Weights of a small mixture-of-experts language model, trained from scratch on English Wikipedia: vocabulary 16384, 2 picks a token.
Below are experts of layer 4 (counted from 0) of a mixture-of-experts language model. Rows are named router (the router's row for the expert), down (a neuron's output weights, with its number) and show model dimensions 96-127. Each number is 50 + 10 x the weight over its row's rms, rounded and kept within 0 to 99.
After each expert's rows: a language model's description of what the expert responds to. This comes from a sample of Wikipedia text that the model never trained on.

# expert 19
router:34 56 54 47 65 64 62 35 46 47 35 54 65 33 42 57 25 59 39 67 33 57 36 32 54 44 39 64 48 45 47 43
down0:60 46 47 47 49 62 40 48 42 44 56 55 34 55 42 55 69 61 43 66 43 41 37 50 38 40 61 46 47 41 49 50
down1:47 24 51 50 59 36 41 55 50 64 70 58 62 53 61 38 56 53 49 61 46 42 65 59 43 41 44 30 60 47 52 53
down2:50 35 50 48 55 59 40 48 38 55 45 51 37 61 63 39 58 32 50 49 42 54 51 49 41 32 43 65 62 58 41 52
down3:38 63 53 40 41 48 47 51 59 54 57 59 52 52 47 62 64 31 57 32 43 37 60 36 69 60 67 35 51 52 58 45
down4:46 51 48 40 64 53 65 50 45 63 43 72 61 51 55 65 54 55 62 50 47 61 25 34 67 53 53 43 41 55 45 44
down5:46 22 50 48 51 52 48 30 30 40 59 42 45 47 64 35 46 49 64 39 47 42 50 47 60 46 28 51 50 50 35 39
down6:52 29 51 42 38 69 45 39 59 56 84 57 67 40 64 60 66 52 55 49 45 55 53 43 52 58 59 47 48 59 50 42
down7:36 44 74 46 54 41 46 45 26 49 65 47 35 45 58 50 50 63 40 39 33 48 56 40 34 61 53 26 48 30 42 34
down8:45 49 71 46 66 40 46 59 45 44 44 28 76 60 61 53 57 70 56 52 60 49 38 42 44 47 45 64 59 33 53 55
down9:37 55 47 61 46 64 39 46 60 49 38 57 52 50 60 65 52 50 53 38 53 42 42 59 41 50 53 21 42 63 46 46
down10:53 54 60 56 48 51 70 55 40 59 66 49 54 58 46 69 56 69 47 50 41 60 47 42 45 52 43 29 55 55 44 53
down11:63 64 63 43 49 50 47 61 56 40 55 50 54 53 58 53 50 58 50 59 52 50 45 39 54 66 63 43 47 49 47 52
down12:47 36 62 42 55 46 50 53 27 50 53 58 88 57 38 59 58 50 52 53 31 48 54 66 55 51 52 58 29 49 58 56
down13:43 65 36 39 50 52 57 49 58 46 50 57 51 52 61 54 50 57 43 52 45 45 55 61 55 58 46 48 40 40 71 60
down14:67 45 29 51 50 65 50 42 49 50 49 47 67 65 48 54 61 53 54 46 46 46 45 51 43 44 43 51 42 46 52 41
down15:45 60 29 54 41 54 66 59 41 47 49 47 65 48 56 43 64 50 40 38 42 54 37 33 61 60 59 36 31 47 46 37
down16:48 64 44 39 51 55 49 57 61 51 51 20 56 57 60 43 59 49 40 45 43 46 55 50 42 21 45 43 45 64 43 51
down17:29 55 54 49 61 55 52 43 39 24 54 48 36 41 43 57 55 31 58 57 42 71 58 43 45 42 59 53 69 45 48 42
down18:52 26 64 36 51 47 39 63 43 47 51 41 38 40 63 44 45 30 38 45 47 53 44 51 47 46 39 43 56 59 52 57
down19:55 46 54 44 54 48 63 61 58 53 36 57 64 67 58 45 42 40 37 63 60 36 57 52 72 63 49 57 56 37 38 74
down20:49 61 59 59 29 69 63 55 47 57 66 47 59 52 56 52 56 57 57 49 50 59 57 52 47 54 61 48 34 48 47 66
down21:23 64 33 45 42 47 62 56 43 34 59 40 69 48 46 55 47 49 64 45 24 58 66 64 48 69 65 62 65 40 35 44
down22:52 69 58 35 36 46 46 49 60 47 57 51 37 36 45 57 39 47 48 54 47 52 29 51 53 54 55 39 44 35 41 52
down23:62 24 44 59 42 37 39 53 65 56 57 70 37 43 46 43 57 37 60 47 39 49 41 51 50 51 73 53 38 53 38 32
Opening parentheses, especially in "Title(s)" and "Songwriter(s)", plus table divider rows, LaTeX pieces like $\ and _{, and taxonomy endings.

# expert 57
router:41 48 47 64 53 39 60 52 53 45 56 38 57 53 65 63 47 60 38 36 49 43 54 64 45 53 64 33 39 52 54 35
down0:39 48 50 31 69 32 57 54 45 39 54 39 58 47 39 58 73 50 38 33 50 44 47 58 46 57 31 61 78 54 59 39
down1:62 48 51 63 62 58 59 44 31 55 55 60 54 38 48 62 49 44 62 46 51 84 40 30 47 51 54 44 54 60 48 44
down2:51 67 47 51 35 46 57 57 30 47 61 48 37 50 52 56 52 58 39 47 38 58 46 53 54 35 34 60 35 47 66 27
down3:36 40 45 39 42 49 71 62 30 41 46 44 51 61 44 24 38 61 65 43 54 52 51 41 50 59 56 61 29 65 52 68
down4:43 43 48 39 32 41 46 60 56 38 36 49 32 36 38 48 54 42 46 56 38 49 43 48 53 41 55 42 45 37 38 54
down5:59 33 53 62 61 39 38 52 29 40 56 45 42 60 60 47 50 36 42 46 38 50 62 45 63 52 55 71 56 46 58 50
down6:48 45 63 56 52 48 64 33 50 41 49 52 55 49 34 63 62 56 36 37 38 35 47 52 61 57 50 37 53 44 59 50
down7:59 43 50 42 48 41 52 49 58 40 55 42 51 47 53 54 35 52 30 54 58 57 41 44 58 40 38 63 37 40 42 56
down8:48 44 43 59 61 37 43 72 48 44 43 30 44 47 55 35 48 47 40 58 64 45 56 32 41 51 63 40 58 50 34 54
down9:41 27 69 52 38 50 47 34 38 61 40 50 41 57 38 54 35 45 36 57 57 63 61 43 41 65 48 61 42 30 63 43
down10:44 54 54 51 51 47 55 47 49 49 40 61 44 36 30 47 49 47 55 24 60 57 35 34 58 59 40 51 51 45 43 56
down11:49 46 36 48 48 59 55 62 60 51 61 53 55 53 60 54 47 35 66 44 44 48 64 50 59 50 59 63 55 34 49 39
down12:57 35 65 34 31 64 51 38 44 53 54 35 50 24 48 63 56 50 53 43 28 40 49 39 55 29 51 48 64 57 51 58
down13:52 51 36 67 63 61 58 51 57 59 65 55 57 43 61 56 39 63 36 32 53 40 77 62 63 43 58 57 59 39 60 62
down14:41 45 38 50 39 48 44 66 46 41 47 51 45 61 39 46 43 43 46 60 48 69 50 44 69 33 67 40 47 53 55 59
down15:59 40 40 54 37 61 48 55 36 49 48 57 47 47 39 51 59 56 55 52 31 38 64 69 36 45 25 40 51 62 45 50
down16:46 59 41 48 37 34 53 51 51 42 50 56 44 46 51 42 59 47 58 50 49 41 66 63 51 58 59 40 49 50 44 56
down17:53 64 44 38 48 51 53 56 54 62 78 48 59 40 39 57 42 60 58 66 61 52 44 53 43 44 49 36 44 42 35 60
down18:44 38 58 54 42 54 48 54 47 44 46 45 56 55 47 44 52 41 58 62 48 49 51 59 53 71 39 63 48 50 44 31
down19:52 40 40 42 31 57 43 56 44 54 49 65 40 30 46 65 55 44 42 56 50 61 44 38 34 71 42 45 68 41 40 58
down20:56 60 53 40 37 39 58 53 43 57 39 51 66 64 50 47 42 69 41 48 48 50 38 45 77 45 60 51 51 55 57 48
down21:45 55 62 39 55 55 42 60 32 53 51 47 44 45 43 49 57 49 57 51 50 55 37 53 60 64 46 44 43 46 22 61
down22:61 53 52 51 68 59 52 79 53 38 55 40 34 71 38 32 65 44 56 60 54 41 47 53 52 28 48 52 38 39 57 64
down23:60 65 39 51 38 73 63 57 58 62 44 50 54 59 38 38 49 45 46 64 51 55 45 31 53 44 52 53 43 39 70 57
The "to" in census age ranges like "18 to 24", plus percentage digits, years and country names in lists.

# expert 30
router:37 43 57 50 77 36 54 43 54 49 44 49 77 47 47 47 44 64 26 51 29 38 44 47 51 46 49 62 53 48 54 41
down0:42 67 58 45 67 46 45 31 63 54 47 40 60 58 49 45 49 63 34 55 46 47 54 31 61 38 39 60 42 58 52 36
down1:51 52 39 49 29 45 44 60 43 72 47 43 46 51 60 38 35 43 62 47 47 63 42 47 41 53 38 52 71 57 55 46
down2:61 47 65 50 23 50 35 37 34 54 46 43 34 56 63 32 46 49 39 50 61 53 68 50 51 66 45 58 33 45 47 51
down3:42 46 47 39 46 34 53 39 39 49 51 54 50 43 67 38 46 32 37 63 43 56 61 60 57 25 50 56 62 51 47 56
down4:50 65 66 61 60 50 55 43 67 37 51 47 28 48 49 47 52 65 65 65 62 50 52 51 46 54 50 56 43 52 70 58
down5:66 46 64 45 53 29 58 49 49 61 42 54 36 47 67 39 54 49 51 43 47 52 61 42 42 55 44 34 39 58 54 51
down6:51 41 35 67 36 34 47 36 55 39 35 42 65 62 42 38 71 53 55 56 36 55 49 25 42 59 47 56 31 33 49 48
down7:54 52 51 26 43 41 50 48 42 49 71 63 54 54 36 60 55 43 48 34 50 48 46 45 61 60 63 57 62 39 39 37
down8:57 43 51 38 39 68 49 54 71 28 76 44 28 47 57 55 44 58 56 40 45 46 54 57 59 51 46 53 36 47 71 60
down9:51 50 56 39 27 63 47 50 43 41 48 47 52 37 46 71 50 38 47 43 56 57 50 58 49 54 54 42 36 34 36 32
down10:50 57 39 47 35 29 51 65 54 58 50 29 74 44 56 51 38 43 44 38 50 59 36 44 52 40 56 56 63 46 54 50
down11:41 60 50 48 56 57 58 32 40 65 53 33 64 55 67 53 35 44 44 47 34 67 42 41 56 50 44 64 40 53 52 51
down12:56 41 36 58 61 53 51 42 61 63 54 54 61 41 53 28 58 70 58 77 48 69 48 40 47 59 64 45 56 43 58 29
down13:39 50 38 45 41 54 49 57 49 44 61 49 30 38 35 45 69 53 49 17 54 69 48 27 65 54 57 41 52 51 42 77
down14:56 47 36 68 55 44 32 43 56 44 49 52 74 46 58 50 54 54 53 44 40 55 42 47 60 70 70 44 59 36 56 63
down15:53 54 35 52 58 56 51 50 57 49 57 44 59 46 65 50 50 49 46 48 47 56 55 70 66 45 57 62 43 63 38 56
down16:42 50 69 30 56 55 47 32 41 66 59 70 54 55 40 48 64 51 63 41 41 36 46 56 51 43 33 50 53 61 53 44
down17:55 43 48 40 33 43 57 44 71 53 19 42 66 63 31 44 60 44 55 64 50 58 46 60 41 73 60 48 49 42 58 41
down18:64 47 43 47 64 57 42 38 57 49 37 49 55 42 45 54 41 36 49 61 45 35 47 48 40 47 51 39 63 66 70 58
down19:41 65 47 52 43 35 58 41 44 45 55 33 52 51 59 56 52 55 48 43 53 44 53 49 52 33 41 66 52 42 52 41
down20:38 55 37 39 58 38 65 57 59 53 44 63 59 50 45 69 47 41 36 56 55 58 31 43 47 62 45 71 38 52 51 70
down21:61 52 45 53 51 40 66 54 57 44 32 53 51 52 45 40 42 38 71 52 47 67 57 54 62 54 62 24 51 43 46 48
down22:49 45 32 32 73 32 30 43 69 46 65 60 58 45 40 57 52 35 42 52 59 45 53 33 47 71 60 52 39 33 44 31
down23:50 49 50 37 49 41 42 39 45 41 56 42 79 50 31 60 50 53 55 62 43 58 42 58 63 68 64 46 65 47 53 50
En dashes, slashes, carets and plus signs between numbers or codes in scores, date ranges, stats, e.g. 89–74, Z21/Z22, ^{.

# expert 18
router:57 51 51 44 41 39 41 46 57 64 47 62 52 56 45 52 49 50 68 49 55 59 69 55 54 49 57 66 50 47 48 59
down0:53 44 74 36 47 42 51 47 48 63 66 43 45 23 55 44 50 41 34 46 67 55 62 57 45 54 62 38 46 43 46 62
down1:53 56 39 25 41 54 50 46 48 30 45 56 44 57 45 41 53 62 54 54 39 59 41 48 42 53 58 45 59 50 31 51
down2:59 58 34 51 54 43 38 35 20 53 63 42 55 52 51 29 45 49 45 38 58 32 61 68 33 60 60 48 69 36 45 55
down3:43 41 54 52 45 48 48 45 41 62 57 48 54 43 51 49 46 60 47 45 57 57 61 53 50 47 41 59 38 49 52 57
down4:27 37 61 58 59 55 55 74 45 47 48 43 42 69 33 49 45 44 64 39 60 66 52 59 51 57 42 44 54 60 55 47
down5:37 47 67 45 41 48 58 41 45 48 47 45 48 41 48 29 62 48 42 33 45 55 40 50 63 69 56 58 43 31 37 50
down6:36 52 52 58 44 54 37 55 48 56 50 43 48 34 66 53 52 53 58 45 53 54 55 63 53 53 45 42 51 66 59 49
down7:59 49 38 40 46 70 54 59 57 64 46 50 39 49 57 51 70 39 53 49 36 74 51 67 41 62 51 63 51 47 37 37
down8:49 42 31 59 28 43 55 51 42 46 54 34 54 56 61 29 41 46 30 52 63 60 38 61 53 40 39 49 36 61 45 41
down9:42 58 67 60 67 73 45 63 62 54 40 69 35 49 62 55 33 46 66 51 36 53 38 40 33 50 45 64 45 48 45 38
down10:51 70 37 56 55 38 56 45 31 43 50 47 52 34 46 47 47 66 70 49 54 76 65 46 35 58 36 68 66 60 53 52
down11:38 56 61 38 75 43 47 33 59 30 40 59 27 65 49 55 54 47 42 32 37 50 66 40 49 49 42 43 46 55 53 48
down12:50 58 52 55 58 48 51 56 48 30 43 55 37 56 47 53 67 52 55 61 43 52 40 59 40 67 56 49 34 40 50 33
down13:71 48 39 54 53 55 49 29 62 64 65 50 49 49 51 43 47 50 51 34 47 52 54 52 58 54 27 44 58 52 45 56
down14:39 52 50 44 49 40 57 49 42 56 41 58 49 53 41 33 77 60 65 78 47 50 46 51 47 54 37 43 55 56 62 63
down15:41 46 53 55 42 40 56 55 58 47 34 52 70 62 67 57 51 47 51 65 59 44 52 40 68 46 47 50 59 45 51 58
down16:54 66 53 36 45 55 41 60 58 58 41 64 63 40 42 52 62 53 40 45 48 52 43 52 64 55 44 68 62 64 52 46
down17:42 47 69 42 56 41 38 58 63 45 45 42 47 42 40 44 67 44 55 64 59 33 47 45 47 32 41 65 30 49 68 48
down18:50 58 67 39 58 55 38 60 52 79 46 37 47 50 40 47 73 40 68 52 49 52 49 48 44 41 33 62 45 61 58 36
down19:37 46 61 50 38 48 66 57 44 54 51 32 51 50 56 33 70 36 48 47 61 48 49 44 52 60 56 50 47 48 50 56
down20:65 58 35 47 67 52 64 55 52 49 63 54 33 43 39 47 23 53 71 55 48 51 52 70 61 43 28 63 43 49 45 35
down21:50 46 44 46 61 54 42 54 66 46 72 39 59 52 39 41 60 50 46 50 47 55 42 51 76 63 48 69 58 62 33 55
down22:65 68 39 53 50 51 39 58 63 54 52 59 50 46 60 50 48 51 57 59 61 45 56 58 62 56 49 54 37 47 48 36
down23:59 64 50 44 37 42 49 59 51 53 62 49 43 53 53 50 38 32 48 50 53 56 47 45 72 26 65 72 68 33 63 52
Middle syllables inside non-English proper names, often Japanese, Slavic or Turkish, e.g. K-ish-ikura, K-od-aira, Say-on-ara.

# expert 14
router:36 47 69 46 49 41 66 48 72 44 51 32 53 59 52 25 49 65 48 61 53 49 71 44 57 50 56 46 56 55 50 40
down0:58 44 65 66 57 42 52 60 66 39 58 51 59 65 33 36 35 58 34 43 54 69 54 54 48 57 62 42 43 59 57 62
down1:54 61 56 49 34 44 62 58 55 49 22 62 48 40 68 44 60 45 45 63 48 50 44 70 51 46 45 49 32 46 60 58
down2:58 63 44 67 54 45 52 50 57 59 50 44 46 45 51 66 39 58 66 47 62 38 28 43 47 58 52 46 37 64 40 54
down3:46 48 46 47 37 49 53 57 64 45 67 57 72 46 46 37 55 55 36 45 66 43 43 43 59 63 50 58 62 39 37 45
down4:35 48 36 59 47 56 55 32 32 52 49 46 56 38 53 63 52 34 38 56 60 61 38 61 47 52 65 71 58 40 48 47
down5:65 38 39 57 41 66 67 43 53 28 50 52 48 43 46 58 37 57 65 46 58 57 44 62 48 42 41 57 62 41 29 57
down6:43 50 57 41 44 67 63 41 47 59 40 58 40 33 48 72 43 36 54 40 56 49 50 41 41 67 38 51 39 47 68 47
down7:49 35 54 42 37 50 63 50 71 49 47 44 51 76 51 44 58 65 18 58 55 60 42 56 49 47 51 46 52 53 47 44
down8:50 55 38 50 49 67 51 65 48 39 60 45 36 50 32 56 49 41 60 55 49 23 57 59 52 32 62 40 33 48 56 53
down9:48 56 51 53 66 47 49 60 54 48 43 48 52 55 48 46 46 50 54 56 56 41 58 45 50 42 65 53 31 51 43 37
down10:35 48 61 41 59 44 47 48 51 54 51 65 39 52 49 56 50 30 46 47 63 48 72 58 58 46 55 41 30 51 46 53
down11:44 48 56 43 51 60 49 47 66 57 65 56 61 82 42 52 41 52 64 58 60 49 50 60 57 60 36 67 52 47 64 50
down12:34 75 38 49 44 37 40 50 51 69 44 39 54 36 50 48 39 55 55 47 42 62 52 58 70 38 43 53 49 60 47 44
down13:49 50 30 37 32 26 45 62 41 41 35 48 38 55 64 57 42 42 52 59 53 63 49 41 29 58 43 66 41 59 57 50
down14:47 47 70 57 47 45 77 53 43 35 39 37 53 39 55 44 59 39 45 50 70 60 38 64 44 32 50 55 54 33 39 57
down15:39 81 46 45 60 50 44 60 37 49 42 40 33 64 33 60 61 36 54 42 47 34 60 27 50 40 38 51 42 45 57 49
down16:49 49 62 59 59 44 45 63 39 62 45 60 45 47 51 46 44 34 28 53 45 46 55 55 52 39 65 40 57 36 42 58
down17:37 49 44 45 41 41 37 49 40 46 47 40 50 53 55 45 46 59 46 44 45 64 49 51 51 47 29 48 50 61 41 53
down18:69 60 55 55 49 57 37 61 69 38 51 43 50 41 67 51 40 43 31 41 60 48 44 40 48 49 51 53 60 31 52 52
down19:58 55 44 52 57 60 54 33 40 42 31 54 60 38 46 61 46 46 44 65 62 53 54 58 40 41 15 44 43 48 55 49
down20:63 43 49 54 43 49 67 53 51 52 47 44 44 50 40 54 23 44 42 32 54 62 61 66 58 53 62 44 35 49 60 53
down21:53 42 36 36 56 43 54 47 35 44 31 57 66 53 33 61 49 58 44 17 75 40 43 47 57 38 46 37 49 53 39 39
down22:56 33 52 45 39 55 67 58 47 46 49 53 54 44 66 54 58 43 67 58 35 30 47 52 64 38 39 55 59 58 30 57
down23:30 41 68 52 52 52 55 42 54 58 50 65 39 61 28 50 63 50 30 51 52 43 58 56 40 47 49 39 51 64 47 53
Digit tokens in infoboxes, tables and statistics: UTC offsets, populations, goal minutes, temperatures, plus units like km, mi, sq and taxonomy ranks.

# expert 0
router:50 40 59 57 53 64 52 55 58 64 50 55 49 49 60 47 63 54 38 50 40 67 44 47 48 54 39 39 62 64 45 37
down0:39 66 52 54 52 56 64 50 48 48 48 56 52 33 48 73 49 44 51 50 56 40 47 47 44 53 74 60 39 65 60 57
down1:40 42 37 42 36 41 44 53 40 65 40 42 63 58 56 52 53 61 51 42 41 35 63 51 42 60 45 46 51 56 49 39
down2:59 48 50 38 65 41 58 49 49 57 56 35 41 47 51 45 48 53 69 57 57 53 50 49 55 34 43 41 52 59 38 52
down3:52 43 55 42 55 39 43 46 45 48 53 54 43 55 57 43 49 50 55 31 49 76 53 60 45 58 41 47 44 42 48 48
down4:60 38 47 47 62 39 24 41 60 52 63 50 52 70 53 60 50 63 37 45 33 48 47 48 49 44 43 45 65 47 56 43
down5:58 49 54 46 62 63 44 30 53 40 38 39 49 50 39 39 44 55 66 55 49 37 38 66 45 45 59 59 47 44 59 47
down6:52 52 53 48 59 59 36 48 54 31 49 31 61 41 53 53 59 61 42 52 52 59 43 46 60 39 46 58 47 39 59 69
down7:48 55 44 37 45 43 50 40 39 60 56 46 49 51 47 52 52 65 61 46 43 40 42 42 49 50 42 54 50 43 46 36
down8:58 49 72 62 46 50 44 44 43 46 45 64 63 43 56 51 72 46 43 51 38 45 59 44 51 25 36 43 48 46 48 51
down9:56 48 58 40 41 66 61 45 44 43 68 60 54 65 58 45 61 56 50 52 35 37 47 50 36 48 63 63 50 39 53 49
down10:47 71 59 57 43 64 46 40 63 64 56 51 58 63 42 49 48 52 38 48 29 60 48 55 44 47 50 47 53 43 20 58
down11:58 50 53 47 19 48 36 62 36 39 30 62 53 33 55 40 56 40 34 39 51 29 50 52 44 32 48 58 58 47 33 57
down12:59 38 49 46 56 62 64 60 43 57 53 48 56 58 46 40 44 44 35 42 62 49 44 59 59 50 70 63 46 61 42 57
down13:45 66 44 50 42 62 53 37 58 77 43 55 43 31 64 66 59 47 29 50 43 62 53 43 27 59 58 44 65 31 59 56
down14:49 40 48 47 58 48 46 50 70 47 41 71 51 53 70 68 49 41 56 50 46 55 43 47 36 43 56 46 61 41 58 52
down15:38 40 65 41 47 51 67 50 56 56 44 49 52 53 55 51 49 44 38 51 69 56 30 45 58 44 52 44 53 62 43 50
down16:36 44 60 40 44 82 55 35 50 48 46 43 60 66 42 69 53 72 68 47 35 47 56 57 68 51 45 61 61 53 44 37
down17:56 74 55 45 52 51 62 45 61 55 65 52 40 58 48 69 52 54 52 51 53 50 61 40 40 68 52 68 45 61 38 39
down18:57 40 34 34 43 50 55 53 53 55 45 69 55 45 62 58 52 52 51 50 49 32 53 60 51 51 65 51 47 57 57 56
down19:35 72 63 53 55 46 55 52 45 41 42 43 43 54 45 59 58 66 40 49 59 65 58 45 43 58 44 41 58 46 67 48
down20:42 47 57 56 54 65 42 48 58 49 60 55 47 42 37 54 50 26 66 44 43 17 41 62 58 32 43 45 28 28 51 58
down21:29 45 45 61 49 44 54 51 59 41 44 55 47 54 38 66 51 55 59 46 59 46 31 57 72 70 48 43 48 46 46 35
down22:37 65 41 72 75 46 48 68 51 42 58 73 44 61 50 39 54 55 41 56 49 65 43 51 52 44 45 54 51 45 34 46
down23:50 47 66 52 60 50 59 72 53 40 52 41 54 51 51 54 37 47 54 55 53 55 45 50 56 55 59 64 62 51 58 42
Opening pieces of words, especially prefixes like pro, sub, non, pre, ex, un, plus not, early, former, often after his/her.

# expert 36
router:53 34 51 67 54 49 56 61 39 52 28 55 46 54 39 43 44 56 62 41 62 49 52 59 25 48 50 64 46 46 53 64
down0:33 48 54 38 30 45 44 60 29 58 58 82 54 39 50 42 43 55 34 44 34 51 42 56 50 49 44 53 46 63 49 39
down1:68 42 42 44 50 52 42 32 36 48 56 65 42 52 46 67 65 38 47 62 53 51 66 61 61 61 58 62 62 69 51 37
down2:47 63 52 55 59 56 59 56 44 52 44 54 34 68 57 48 47 45 57 50 40 42 19 46 41 54 44 51 43 71 36 50
down3:37 60 33 67 40 45 52 43 67 38 56 53 66 45 53 48 62 46 54 51 48 38 48 38 43 50 43 56 46 54 60 62
down4:43 62 60 37 68 37 66 38 40 17 64 23 47 54 45 38 47 62 54 51 57 45 57 60 70 34 57 53 43 38 42 60
down5:44 44 53 36 49 59 57 54 39 53 45 54 75 39 40 58 44 41 46 56 55 36 43 56 38 38 23 45 55 49 47 67
down6:52 57 53 55 73 68 58 46 41 47 54 69 54 56 38 53 54 56 48 52 63 54 42 61 40 52 45 43 42 52 65 37
down7:47 48 65 27 33 37 36 60 33 46 50 84 34 48 49 64 70 60 47 55 56 57 45 52 56 53 70 48 48 63 71 40
down8:39 48 35 54 46 58 51 58 51 50 43 30 57 57 58 69 49 54 49 68 38 65 36 55 55 47 47 50 47 65 60 57
down9:25 54 48 39 49 61 41 45 58 55 49 50 56 48 56 70 53 57 43 47 39 57 48 63 54 56 36 55 67 57 48 57
down10:71 55 62 46 24 71 72 44 64 36 48 50 38 41 63 47 31 51 56 30 52 50 44 61 55 65 49 37 56 50 56 54
down11:61 53 61 58 45 61 56 51 39 36 47 38 52 37 62 46 53 57 48 62 53 60 57 54 49 54 57 31 40 43 45 49
down12:50 65 64 60 62 63 63 48 47 54 37 47 45 69 54 48 57 39 35 55 45 63 52 59 30 31 62 44 35 56 56 63
down13:64 52 30 49 51 38 58 55 54 55 38 35 43 71 49 62 40 47 52 57 60 48 46 49 37 63 56 63 61 40 42 55
down14:39 61 45 51 47 49 58 60 70 48 42 59 66 49 55 41 29 44 46 42 53 49 44 64 55 56 56 47 51 50 40 63
down15:47 50 65 52 34 56 51 43 37 60 24 37 54 49 45 48 52 64 45 62 54 45 51 41 64 50 65 60 32 42 40 66
down16:52 61 40 46 51 64 40 55 46 61 50 62 45 46 33 43 66 46 49 38 43 52 48 30 50 67 52 37 45 62 35 49
down17:70 60 34 41 34 56 45 33 38 32 61 51 56 41 33 61 60 41 37 43 53 44 66 38 53 62 48 52 56 53 57 59
down18:48 51 43 63 51 52 51 50 70 50 60 56 38 52 47 49 46 62 55 56 37 45 44 53 43 41 50 38 45 39 33 36
down19:65 41 49 59 60 60 36 56 38 44 43 64 48 53 39 55 35 45 50 55 51 57 59 51 39 35 38 42 48 38 61 46
down20:60 55 49 46 64 45 54 50 31 48 47 43 65 55 48 41 74 63 39 51 61 50 58 57 61 55 50 62 58 57 66 51
down21:57 48 58 47 34 44 48 34 53 51 53 55 37 55 70 58 39 67 60 60 71 60 43 49 57 59 62 47 66 51 61 45
down22:39 23 51 62 48 67 46 58 41 60 50 72 63 44 50 59 46 44 66 56 38 39 67 66 65 49 41 54 47 53 52 31
down23:50 54 37 53 49 65 52 48 59 52 39 59 58 61 52 39 70 62 45 41 53 73 69 57 46 42 56 61 49 60 52 51
Common male first names and their endings before a surname, e.g. John, Michael, Robert, Nathan-iel, Rod-ney, often in tables or lists.

# expert 62
router:47 47 58 64 47 65 60 35 48 44 56 41 53 51 39 53 52 72 49 58 40 47 36 34 59 51 44 36 66 57 27 83
down0:54 59 29 43 42 41 45 45 68 25 37 26 43 46 46 66 40 62 58 51 45 56 50 43 57 48 38 40 60 49 51 60
down1:50 69 54 47 38 62 47 58 68 40 48 49 65 22 53 66 51 40 50 52 44 50 36 70 51 56 64 77 53 64 36 41
down2:62 44 53 62 57 38 46 53 52 62 57 68 57 50 42 50 57 56 41 45 33 72 44 48 58 67 37 50 49 46 32 41
down3:61 53 48 45 62 62 48 55 57 47 49 49 51 52 55 46 53 46 55 41 41 54 51 49 49 41 47 51 48 55 62 37
down4:42 42 53 40 21 53 65 31 43 43 48 64 38 57 39 58 51 44 49 55 40 69 56 46 64 73 46 41 49 51 61 47
down5:46 54 56 64 40 38 38 39 56 65 74 59 53 65 35 39 57 45 58 59 54 52 49 53 51 72 59 39 36 37 40 53
down6:48 33 34 50 54 51 69 64 48 61 56 40 57 61 53 52 50 71 52 20 45 55 50 48 37 54 50 60 51 51 40 56
down7:46 72 54 68 49 48 58 54 59 43 45 35 61 66 60 53 61 53 46 54 55 48 45 44 69 54 41 57 45 46 59 57
down8:43 45 52 46 64 67 44 49 71 39 45 42 51 54 61 41 43 49 44 38 46 63 45 53 47 43 51 52 37 37 52 51
down9:60 49 33 43 54 54 42 47 49 34 35 48 61 53 69 44 47 52 45 59 47 46 22 35 30 49 45 58 50 42 42 59
down10:45 39 59 42 16 63 49 53 43 62 62 34 58 44 46 47 58 41 48 52 42 47 35 31 57 50 62 49 39 51 60 39
down11:62 59 27 42 52 46 52 58 54 50 66 50 46 42 47 50 66 60 46 45 57 59 35 57 39 39 42 67 55 53 47 55
down12:26 46 62 46 50 43 58 45 62 44 39 53 49 40 58 66 43 56 56 53 42 54 73 54 35 50 50 46 58 60 47 64
down13:49 66 47 50 37 57 51 45 51 58 40 58 59 57 48 57 57 46 50 44 38 54 29 54 40 55 58 49 32 52 47 37
down14:52 56 64 53 44 57 53 47 41 52 48 47 43 38 46 45 33 52 54 46 60 49 45 60 51 58 56 61 49 43 60 47
down15:56 30 46 55 47 33 37 49 55 55 59 45 50 64 40 52 60 39 43 65 50 42 49 63 46 47 56 56 60 49 36 57
down16:62 55 31 37 54 48 41 48 32 46 65 64 52 44 50 52 42 51 46 58 39 57 58 48 61 66 75 60 47 47 67 45
down17:45 49 53 58 57 54 61 49 61 55 39 43 44 54 50 45 41 32 67 61 63 38 44 55 55 59 54 46 45 49 35 33
down18:60 41 50 38 45 47 41 56 57 58 38 56 46 46 59 26 51 47 38 37 53 47 54 55 58 44 23 50 46 56 43 50
down19:55 53 47 64 63 24 66 65 42 59 58 36 43 73 65 43 48 54 47 51 40 51 60 54 66 62 45 52 63 31 55 42
down20:44 51 41 65 49 31 40 66 45 43 58 48 51 47 47 47 46 37 72 47 60 48 44 40 46 56 54 56 44 44 35 47
down21:62 38 47 47 47 39 49 44 42 36 61 54 63 51 37 56 62 60 63 58 57 53 47 33 45 48 48 39 50 63 52 63
down22:51 64 53 66 62 60 33 51 41 62 46 52 29 40 66 47 33 39 48 35 59 56 58 60 40 49 52 58 35 54 43 44
down23:35 41 49 61 61 47 67 52 32 66 49 32 59 56 53 59 43 36 58 48 55 43 37 66 36 46 59 36 43 31 45 55
Word or its first piece right after was, is, were or be, such as born, died, decre|asing, unf|aithful, part.